{"num_hidden_layers": 9, "hidden_size": 256, "n_experts": 160, "experts_per_token": 8, "d_expert": 32, "d_shared_expert": 64, "hidden_act": "drelu", "moe_layers": [2, 3, 4, 5, 6, 7, 8], "router_score": "softmax", "normalize_top_k": true, "routed_scale": 2.5, "balance_loss": 0.0184, "balance_bias": false, "init_std_router": 0.0365, "lr_router": 0.00108, "vocab_size": 2048, "norm": "rmsnorm", "norm_eps": 1e-05, "tie_word_embeddings": true, "optimizer": "adam_variant", "learning_rate": 0.000923, "beta1": 0.9, "batch_tokens": [16384, 32768, 49152], "max_seq_len": 512, "train_tokens": 327400000, "max_steps": 10135, "dataset": "wikipedia_en"}
Below are experts of layer 4 (counted from 0) of a mixture-of-experts language model. Rows are named router (the router's row for the expert), gate (a neuron's input weights, with its number), up (a neuron's input weights, with its number), down (a neuron's output weights, with its number) and show model dimensions 128-191. Each number is 128 + 32 x the weight over its row's rms, rounded and kept within 0 to 255. Numbers have three digits each.
Before each expert's rows: a language model's description of what the expert responds to; "raises" lists some tokens whose logits its average output raises strongly, later layers aside. This comes from a sample of Wikipedia text that the model never trained on.

# expert 57
It responds to: Inner and final pieces of official and abstract nouns, such as air in Affairs, or in Governors, ion in decision, ade in decade.
raises: "s", "ate", "ent"
router:160172087131180119127143112136080177163119148151093119103175109129186106123142080140070170082183160119129141156107072176171087147127103144197150133089100116097129117200148127136103156096177132
gate0:168138110117128120094207111196076181142091123076122096207084156059160086126108145122084174125067120134154084145177166138102118118127098143173142122144152102128137092167115101088190106158111130
up0:154132117167154164132175104112114151130130084083151086198073112080162102120089183101083166119119098176151086104111118127140153138121120103125193077155160095140124113136113116108101093131083162
down0:168153069105153086150086124162114088124081103161147098085113128135129113126122111103155178143098079137151085127166139141096117114124171143083097125145066105172101156112068065167147066105147152
gate1:080128115126162158087155120173143114134132176210148126114128145155119128132135141122142163152124153129104144109072132128062126145110094203098108126116154147202096101131106137109126137132158101
up1:132114143140169140069149136137137118120088141215156164121113119135135164140078112143154147087125114109130128094138096139119106184145117166102082138146148166182123138127132148095151089114129117
down1:190089092112158141119109191174109124108134154142153113124157144072176147172097157142181142180153141134165105151150142209101093149127084185131115094141125119189140124144119185051096073069083144
gate2:150146123199180122144166075147172108143136062128099123128104111185132140115100121147144137117106146157084111153100064166101145139134119117120066148160212089141095140146118115110135104171106118
up2:158112115181133137103148115178147115164125094094155069155137131176126141138104128143123126118095145126110130161132121158131146144102157162136080108176093073153086153200124113151145118100093110
down2:181141075161129157125079103146170162095130164156130070105094195090144035147103155123107134099181093145166121105067164126135121137111156155181114083121093141175090134118150142173126132125109117
gate3:100172109174163134085152135133087102098092152124134145186117091146114081133114130191111160157159125146159155120103138148132169094162149148144136128165171087172128150091187110144173156098134168
up3:127188135160192189092109160186098177120112131112123122201129075158106099104107168161136178159102113142129118129095127166160192118183119178175137077186160131137137093064165091097148143107165130
down3:107105154099085120119071083157137099112167140133177161091182084127110124152116161115088145126121158112122097109125141085144149135121122136120189132136108105153125215083126159173158119167150128
gate4:147148185119164130174119129080113128103116088091142108122131166191066106111098130133094105111123111125090098127103133149086129163135100174159165081129036138117165115139084102108145161154130101
up4:196146166165162185113133139069114079131121078122097162167110150150116132133155124107120090092116113140115104137162155157152120146151156152162118101143089096052115125173118190114135184208174086
down4:145116134049106101101118146131140127131112068151144225135139131200163138155136136159086148075127094129139146127144088159188117094142184125134099094135141093136148130151062134139132162148116129
gate5:096159103093190126076115153084086112081113133151122104141093147142176132138126123110150131144224135130186100157083096133151147063131123162164082118139195152097114173086164131115104116085170146
up5:139173067080164156063135109113131117088094097137130131153147192125164150120072061140164136083203145112170096161113108160164183098168148166148136120098120156094166154090157129120101139116200127
down5:093095166157054091114113104111124108167134147130134138077124136102092186119061110168062049112105109121154147130132100112126124085187106101116112107118109053141113129153140125208142068107113140
gate6:141081185157119129147143147147127163179130105087162094110150164108117121113092093157165161110171161173174071109065115116093119138110108121106158154169175175122154089061169108134165207162077136
up6:116078102112190112161119146164168217169150104115186059126098215151168121142102117130111177141154142140147113090166073138067120124097169134087139130169213113161096113109131148141189144110112174
down6:134133063085068090182133151133180127174065086148131085111164118123121168106142163120078121131134121148118199097096154184096114156168137135179124140164041163158118141150153182068069119092150174
gate7:131159124171134121135144078145148143127078083118137139139195134072115118094118160171129112131113056177088130160121143157103089144145131098182141158128110134175115099161142114111181169146136120
up7:156101104159133111119155086173181137126146113127152102114135140120138140084103134123114103151073084163105181170164125091072104128185152104132100111109139112157101116184162155085151126139080138
down7:183150120158135090105182105120171078110108156141156136116117090105138182104151104086125107135212142125139140149196113170061124146165106185129071150157102201138132143056131195164142122176123116
gate8:144166111176072178204134121058161169113133052115144136104158181164123174108178153168104152138142155176134130129209107141071108139157095121137157075099165156086068064141067110180155127162099114
up8:190136070170086170142148174108168125082127136137101164145099175155130176133129165142076139157149080175182126130115107162134062150115121056127129048070213145109083097137101181188168128094122158
down8:121127127115092099141193153133128114137147092166078114085131104118153143127151114072089113153092165105163169082097083113172070132106105103135171132154136100138095108148133096104185151129095113
gate9:101110139126134113164128114118088081152113112118098097200129142141145129065088128071160163142144128160153157089100189113110078074171145131164079121182192200120123140116168177181106137059187165
up9:087096124116099163169110149126080097151109117116127078174157124143143143104104120123136171115181108117196116139081180124092100104192133114159050126149176207111187117098156143154145125125182157
down9:131109088155151121144167072123136173119072091121155125142102103124116181099142122097133148108104131109095096102130130096151116171115082123119160073153156112139117109131103178161123116150103148
gate10:020109084209079148116124102152124081135229124152127121145156143124132119090097117108095093173109112150093110188119127144089113098061114171116105141138170174170124132162157073117173144138099146
up10:080103177144139087133134159155136107110149106119118144130167158120109125066132084042146122209088158176145093161108094192107109107068091165165144154111121170142127121120131112146146106102129103
down10:113119133172087092141111152151149085087125058157168128135153130146157049173123135136214123055102112124068189115150150128089111080104099150135060063158088174140098122154144078149109160170053102
gate11:164190086168113107186092109231106125186043107128082062160149138123139139141156147181091147139154089101093127113122102132156135104182121157110110107106169142138117139084068127140141138099127129
up11:144164118143081123160058059214135187208093072100152130120163117092139137126141096169107163112133111088113102179144114112118113083172096162150138112130091156130139109110069129126142115130121050
down11:099200107079105115119117154128099117118128115100098168112148098118131114155121166135082208071133119105076145127134151161150073128146094142130113181141120160157061146085120144070098162166185108
gate12:134140083133088112136108123134109133146122165131097134160094173158192078112066113154093176192114067136096187134174162138155092139164135064048129064081165125154165089139139083193163088140118150
up12:134169098105143138124166129117138100110103154157110096090078141115169106106088095126082117152127113102066149116141130148156048132141114071110112103059174109133143050177140079217175102181160191
down12:131085084152144139138123131164113123151186132119128114075110105065159135099144178110170172119147124182101170029151134107186167140103169078110143148087120140124130118130108151103135188065099137
gate13:058190112079163175110126150073049189127105150122112172142120168122122116131113072143066206192113128157139133093137150110127146105123100095182170193116106085119142090096122154114139105162132178
up13:082160087057172205156133153068078156133098174143117167114115133110153121162171138119122190152131145139104085053119120061129138108116067099178134171138113111103167137117126107101166100166160119
down13:124123124143107107098086081124136096100147168150137085100125173117149091105142168137141115096151137115103130126130162102133165127076187109135118139112190106145119131111117071195118097091111189
gate14:175159094251156132113083184107149133069122076162104161132124108171143095096132134130103126112131114176118118094151083153140077150201083120146142123135173165111070144133084149076119115092098098
up14:140137084167135120153081155069118167101152125132108168107080129137144073133060166206071122150129058134102145117126060175169089158133102077140094179164136110088126145099119116117102076103098143
down14:076114102150117109121090126132144142146092182105125084151123135128125100139125111131179133136129177152104106161135134147148111146163148171089059112093086207139135165164128156104150090095074108
gate15:168115124109133107163127107098161081157110151183132133166096154120150158137095131165114140174132090078160130117095151091166168112132147094120148122125105041120154155142121065195103110108160155
up15:107152144098161119183144150113190093091176128145131139121138127142152178097115127172140115149126087115137135125136143129123139107167119089151142111077111042153182119126130123224154135092198111
down15:110115162082098118139124106153099100167175168101139113101117160161133115146075131120146161091155104148129097119091119163130129181120141180217074103141080119082215120159156161136130130144127164
gate16:086081141145153080142153093084094146186142113120116065153128148139107082104136156134136048114110105179188167122151151139133157087084162131194161140154078075042155111136082140104147161109153138
up16:131089096149172042096106107093104132169174116132142114155108151158101072132086182133102077147070098140146119120156123161159120125095152122166141159174098092087142121168141146115190144118158141
down16:078130110149115112080149075112145133095110089146129073179189071129139111129137160095184110123166136159126117128120113114084136136136147124049168020128077105147114164084123139120113163185155108
gate17:088112155097096075128169106152059158162140083154094224139132208118150129134122182119143105123132069130104106229146091169129107124147096122121155113094094197080136149120164122186117140137086143
up17:054131143040114094132128064119069152132092110148081198145128173168140122140157180143108152140093025124137134174173097164136094108160134154127111164106141162111095112108176156171113059168114175
down17:151181137127178133108127117153128116125171149109128111120070143132112110171113095120150163124150109137159118106155127141150135145146151145124084109082070128104110166170083156140104154119088125
gate18:127148116098124094127138109114111157113120159082135057137132121137136174118175179181091130133138062086209113156200125101144129104171162058176115098121121151117106117118098135156096124105129150
up18:097157101115147101183117103136169152075117102083085117126136163150148173103163143108130123077086157089153091167129095125080081163150200123193131153105114149105136125083123136126071114116147138
down18:120170130141136128122134177103190160126132130157150142146136101156137101129132040113171095126132155147112170116129112145114099137100114133165145165164140074154115120103103125144136165099140151
gate19:123120161124097126155118081148125123130131111141135137145133165158160098150132104076059112146145061081111130088043154153165122142117107088100138143116201079161087207117101231165179150082151122
up19:105151138127035136178116027120165112126167134160074136134152096150139125141120145122087115187192130101069159108115129139100134102159069089085120142106156082163064170119088194162164092130121143
down19:127098114116127135153157193100125067153150095145151161088098107085177127118127040160087160134153188150163160074155113158106143139150117099132147170117153115161104133125094137083147127131170155
gate20:098106131165100123171185074155188162167124104088111108168127184101102114133192117127163133119136163154128153148088108163138138119172134156110140101083163125214117128146151120154155121110087148
up20:102117155153111132180140041155162174159155164100174058149124182164136125089160132120177124122197141149114173097111162140123107147146171123169139057122150134194156148126065141139127095120129110
down20:185091120151120129106147206105124094149123126142184136139151061170093122147091098112087129084152111108087163115115112167090138172135155118101114138086117087170135082131127123120122138163117141
gate21:167119120154184165095091140115128108101112077182134076121086168105136080120193101189094163151109146100128166100118146125150201190078172155186149063188163170182136142127140157112107136097162146
up21:156116108129202126107122147082099108060129087171132151179139157093114091102175115153146102178129162094108047115144150118169186157124117126223123093157132131166151131142150138082134138142190126
down21:131104095108140125046154065092082104175176092125071095128110124135123171143105147138100169028131109121130054111149074081189131134140153122085120197186123079101160175169054081156141169094117135
gate22:127122124136153154121129137160156145127134122162093143156115102115104144142162093095123123105159108172119085104128134148113098136117134163125148142182142089099126107132210083121196112166226165
up22:118142171150154178160161163128171082103159126122128165145126107126122184115174136091123096118081173166118110109134131131100080128146121149152103138150168130043088068152142124118179156161204143
down22:148084150128145140145095127116135094089141163143109103155126167121095064133125055079143197092089103104150163123047116127117173125116169143107170161096137132179166116094142171104104103146119100
gate23:126128088148124113133083086176115160147158165129104145097144129144169068108095076079099058082088152158124145124092146158099120123156146080116059138078121176125151218096148142079119174183167148
up23:128114068162118116148132094131147152122154088119110167118154099113207068109144115064116054125075123203153161116087141156128125160075138066147061154111142125133150186107131163044135118160148146
down23:166162133094094104124177065101119127139054095125158158170177075113106122170141111052125164128152177129153139113135143071082121198087102112169054135082152115132123160128073204047137098179117098
gate24:156174146162167138168132149165146152119151078127147110076122100139157116112125147147120134122164147125062093090134097168102107113142133145155101133176163114087131065080093128111144138125066106
up24:175167166150160112195106110119089110160163085109161133090133115116142122063140175130153070149106152153126083096162094118120122081161152122154087103164165144094139065118101122137105142190110117
down24:083152064080139221120104165151180128150143098111101093150125167112130111169090143138115118198178159176130121184119115128123081144116153091116131115099139139096151135143148063156141124095101075
gate25:080134233161113156164113112133092134207142073147151102123203170112134117117103120113127122095103153116102147136130134099142079193158110143143080111145122099150103128143193145083124086140089105
up25:076195132103109150110157124162109086160142130167135138152148100114131110102147115105183140114130127085141136152143149109133091169163141138153121107130155104137081143143176158106134095106162144
down25:151199144095152122056124112121150124111106166149162088144087108081110123127119085186181099128131158177089115098095101128143128155127112108115139142110159086154161143137136165068144107155143124
gate26:138129092161137131185073047143186213202103081100133105105103141137116140086157177203155140144174110160089171147124162156190213128093121124154106105081069147143185109104145119146173124180137113
up26:138163173130102187172116109132115213155117085114136073065154104161114153134146113147178144123147157169106183097110125125159194148170141155198121123113069164125143055092104147119152058148092112
down26:181130145095161128114146135164109080165108130112125154111155138181130101148107182091105117132130126105170155137078137129124135141090176126052114142153083105091138109182142066194156116104105119
gate27:084133079123157073134095087132128189158112144124139126065116140103161143147165120184089126155074124092102147143118114154108096081140102111090108144151129113142069114198087160153171114090092114
up27:094147112150122120135155108121142174156122133128142143085161109082175104146143149145090135179098105134069201144088124159102100139103144102130103114179123082080102148147097158137175132078120143
down27:123138155131117156113130120152130129147133126150197110126141110124165143164114132160063140166162143112144156091170133189095167115103152110103114101114144177111110110149080114157125124091152131
gate28:100152145150145128163137162101183120078111089177142107121082143167149113101102105163138151099176105130142179130175099107110112115147147128105127178124096100156105073161174123185171074093117142
up28:111195157135124127131100137066171173109188048161148165140108130146165083112084073125117133069180114075125166096176077112143109122135171152107118157128083106155126072114147112142156091089098119
down28:096160133107156146170135109138108130113166065157124149129091166130172139091068149141120151155063121143165115110133141118190187121155148073041109158112196150087108118202131130123121123111106156
gate29:095086102164152126160087140154151154164154154120151146148102100148089119117175163112154158129152087035118131048158154092145113128155163122078142162129095113123105134130099158178092083135095179
up29:092101164166119130171132154159152147105177112106170129157127060110087132079146166116201125150107094082115166076166167100137126124144139120097158117123140147147098104112106162127114086156098116
down29:118099114129121120107099141106085152156145103164046116118104101054062148141123209106101118113112107131124140106126141106127106099130139145132100170170139152186079138081114110094151208119159113
gate30:096099088174115139135179081115109182125120165134147117133142139108000140157146089159134132144123133128210068136095090105145117090088122102116109125152108065156110130136116159103132054116163170
up30:075109116153146156139163080095081225154180155134124097111154129128031147152106087132191135117142163129210069160151085105092122081127127140146103148132074100153109110132135181133110080139144183
down30:122146146152160177191134083123193181144186133150125142127122161178141062091126167108108160121129080129124126095119092142138176077170110112105139127100149167153167128203139151157131118127117108